From a checkpoint of a small mixture-of-experts model trained on Wikipedia: width 384, 128 experts in each of 10 layers.
Below are experts of layer 4 (counted from 0) of a mixture-of-experts language model. Rows are named router (the router's row for the expert), gate (a neuron's input weights, with its number), up (a neuron's input weights, with its number) and show model dimensions 128-255. Each number is 500 + 40 x the weight over its row's rms, rounded and kept within 0 to 999. Numbers have three digits each.
After each expert's rows: a language model's description of what the expert responds to. This comes from a sample of Wikipedia text that the model never trained on.

# expert 40
router:508442486502525576473441462473516481519517482509486458557503521445471493425511461484500431505531508488451457528540512576466517508502490420510416489459421503542479549460522495514509426496482478477534473467501493513466470500551484474496547479537471524547500569451492544475535468521497456598519540428506515513547518439515464540479502478527534514480504533435497514516516544468558502507524
gate0:469381552499503488456532528470435545535468514417537408440573474454450513479509540466516411505507532481468575440441508538503458496477518485495498502469476492462492501517439468519553457514498578502517562525528526503509511545473444443493582407532446511520436439490574504560418494451566517471548458495492446499455515535549533551471528453553554531472495492486525442442497529489501482472487
up0:512546461556498452435532456509500451474512485473469501479521487557532487494573474577469479472544560486509422561473381462451536525490408573483522444542457494482503464561496434521507476571504521417497493449470439493516503490592508539580533594501406527518476510488482515525476528454536448494466519508508525530501474486488545470487450530447481529490438504456452444517552527486571582537476
It responds to: Mid-word name fragments

# expert 24
router:449502521531481560469443473456568535488489545507568438497548529499514546498565543548472464489453491533501459591549531490456490476501511483458457474461475480519494496447473512525555509499428439417562475528546477543463469441496461472495519482463485499451492547518512428516436519581540507536476498497494505523526484531585432477558481462453464604467437424438543436545438495520471567519556
gate0:475452604524430529454523569568420561560507563532492536496544526558441453396505512577478487508451485511569451477500456544494490544488540449483503536487455531419534514481494499505525488513530534452444537531504440481482492528607506548473531482474546494460558542433502469459477516531499508541474458486486511479489499540504489519484574476561515537479408543473482510520557492499570538468513
up0:504438512519546452480465479491492436476490563500498545532532589489506546564505553485535419512570447516533511463538467507509474468510533507505523544406433509427511567517548511394479528493448460455463541526493466516467451534472454497566506522473486506528478515482527512545481480490516453523493485469506543471454530436543514499497506508539567549457506575522478465513504502489530397504538
It responds to: Word-final suffixes

# expert 51
router:503420570507564574490494443546517475500522572524512431499472477499433478461468529529450488492448531529502501435489541496526500466474494484536499472489441499536516531550530502497545478538482473516470467535513491467473599534523514494477466518581477491530481485472571502568509486457492454521493547448472503546488505508520460514462534458437524487539474506431524418520480473512494441459536
gate0:569516537488469442579568423585547493514469436517461461454496464532501472557537512506490413508429506490526512452451510541541590506432474516464493466488434419486553464505482498518486577551458416537515432438531453535563503545486495529475504514473544536513578460442525519552503491482532479461511510468581459524481468457513512541482485503510508468548484590544534521453516583501462496514441
up0:471467464568507547487509491500501491521573518413485493532454524477494509480519521471527618470562533490462525568524480483499428488522452491585462501486536560504462480503475462529564493452581587486419553530521459485476523453515525482521484546479502447507504568447450570504401496468538528432485489521440568485502531505548462478514483509519509541477436405531431498562522490444526493530537
It responds to: Foreign name syllables

# expert 61
router:398519518504606515547430484470498477543593461534500449470548538480472525465476492529508479481492461499511442583485496478530497503453480527517484524494499507509475454415499551515524463505469455453543470543489442506409489489487516514518441521429521497544457528451519456548529481557450480579495483511474510539533530545556479506478413463450532577508468459464493483508491446550440493512461
gate0:502509519583485457539579512461507507463537537502589490498562498457479394565566544491518523531406497496522514443504526524506518474494403510536479486508482544494537511492510471550497558530493449516483492405498454556545489442528496533555490534465432571514571504511537485477457454529518472518444499458408485530446533508542510475518425476476482441496517468436536506487462484544549466507508
up0:508539517462533492592555478568514463563559453461516558484502489447493442536521520504472455589457408474438433576582469519514473555500448497474463506509449481504541573564461430571463561445497567424574549449564452478512399469520481539584492515483465545402549525485503519495515527426531544498439517486462521502456534501506547477541416517502508455515514531427507543500534557476606478497461
It responds to: Word-internal suffix pieces

# expert 30
router:467520560491494539543459489503529525474481469578542428479513520501427558437525424484498493465507486536468457477538525485471492490439523497490426417470471512508486513486471536564514444569453483495525489506523441494567474485508523437454468480455530395512474560566519499551514525511477471503490531503520530517509466439559477462483490488504516521457518492484533479512482538510483564425453
gate0:463529565476448479483507542556457551527476415496464526448485459544438448483457520462517397584478484473524511488501550504465536463498420429551523483514480568515434525503468469574482475535499498468501463506488469486485447491529517505566520485478519513490587514575537458377563522516562450458449568515488517441571557546501563497429510485429491500547489515559451500585457587493482590533557
up0:480520530569419459484469520532457480532496388503442525438516505541459488465470531481500396534491487509514516479551556534439554456499440440505502500514475539550452514503504507557460470530516466452479500503500474470539427468510501495578522418466569526514590513598543433401543525518535452476492564516507510460562536572505571529446529520438506519512463510607437526612482538497510598540518
It responds to: Table cells and The

# expert 54
router:486417574523489558576497515483515503489520472504527463526473539497431568449592437553487484450507500581464453487577478535456505409462595513487440471505454425518480532481479549560507479508452435537517483495552520431573550464490499408475528469478509508528432502546516499486467480476557528495510546453507474511491499468501475494523506493480464498458479432484539531530455472506534542482526
gate0:589496526455476551506444492444465452502501480514510450480486484543459515530447557517493477527514477465505455496473428571561505478589523471455469541514541548507472507517480537492529508514546482535482471532431557516484484484410480574547546495472551526492473539540455519471466497484551505569503539489492512510505465497440502470511516471455479491502474508498479509541458532493551479409441
up0:557475516492442496527500467514500491452495487489502473515508464589453510529437537537473523560562506466525488509484403594521524494562533472477505501501555559523484484519502537485539513491489487520446484469452591536538495491423497543527512554499440544506434538553464509481485501466560543555488565543480526508546411518488506498532530462422526499544487517520484490504433550528523489426428
It responds to: Field colons and separators

# expert 48
router:438396540474514543534474480453520507498591473557526484540597470500487535474529459542545421485445559540481463482456531600495473398446490460558463490480461483517480487451412585510489459536491477426460459519500532479565518526558515500427471414482490516538457546563539510502489569479533541554500483494438505440504484455561453511468543456504518459542482510499551409478517513518481497440546
gate0:516466525524492514496471556465455519460517512505503455522595526462499497469515548481493417525534445434503551516517494533487448490556567556502525531517474537495485570424562484493540507479446474491563462452513526507571443481500475542555525514447510471477537464511541510523448465521583539460417503509505500469485548413506541536558455392521559576555513455490510492505508529465496570534470
up0:486436433475555498452470516477485528437471490439523505451620481485548507502487490471461477544502474440486526499564469488529466475534522519533461597504450513508460501493480522507540528482496516551547398434460472495547541487497512492534452541473455502492559493514501501526429500507575570552490504500554541487479581430515474546495494492481530502490508488454488528515445480491471554526501
It responds to: Consonant name fragments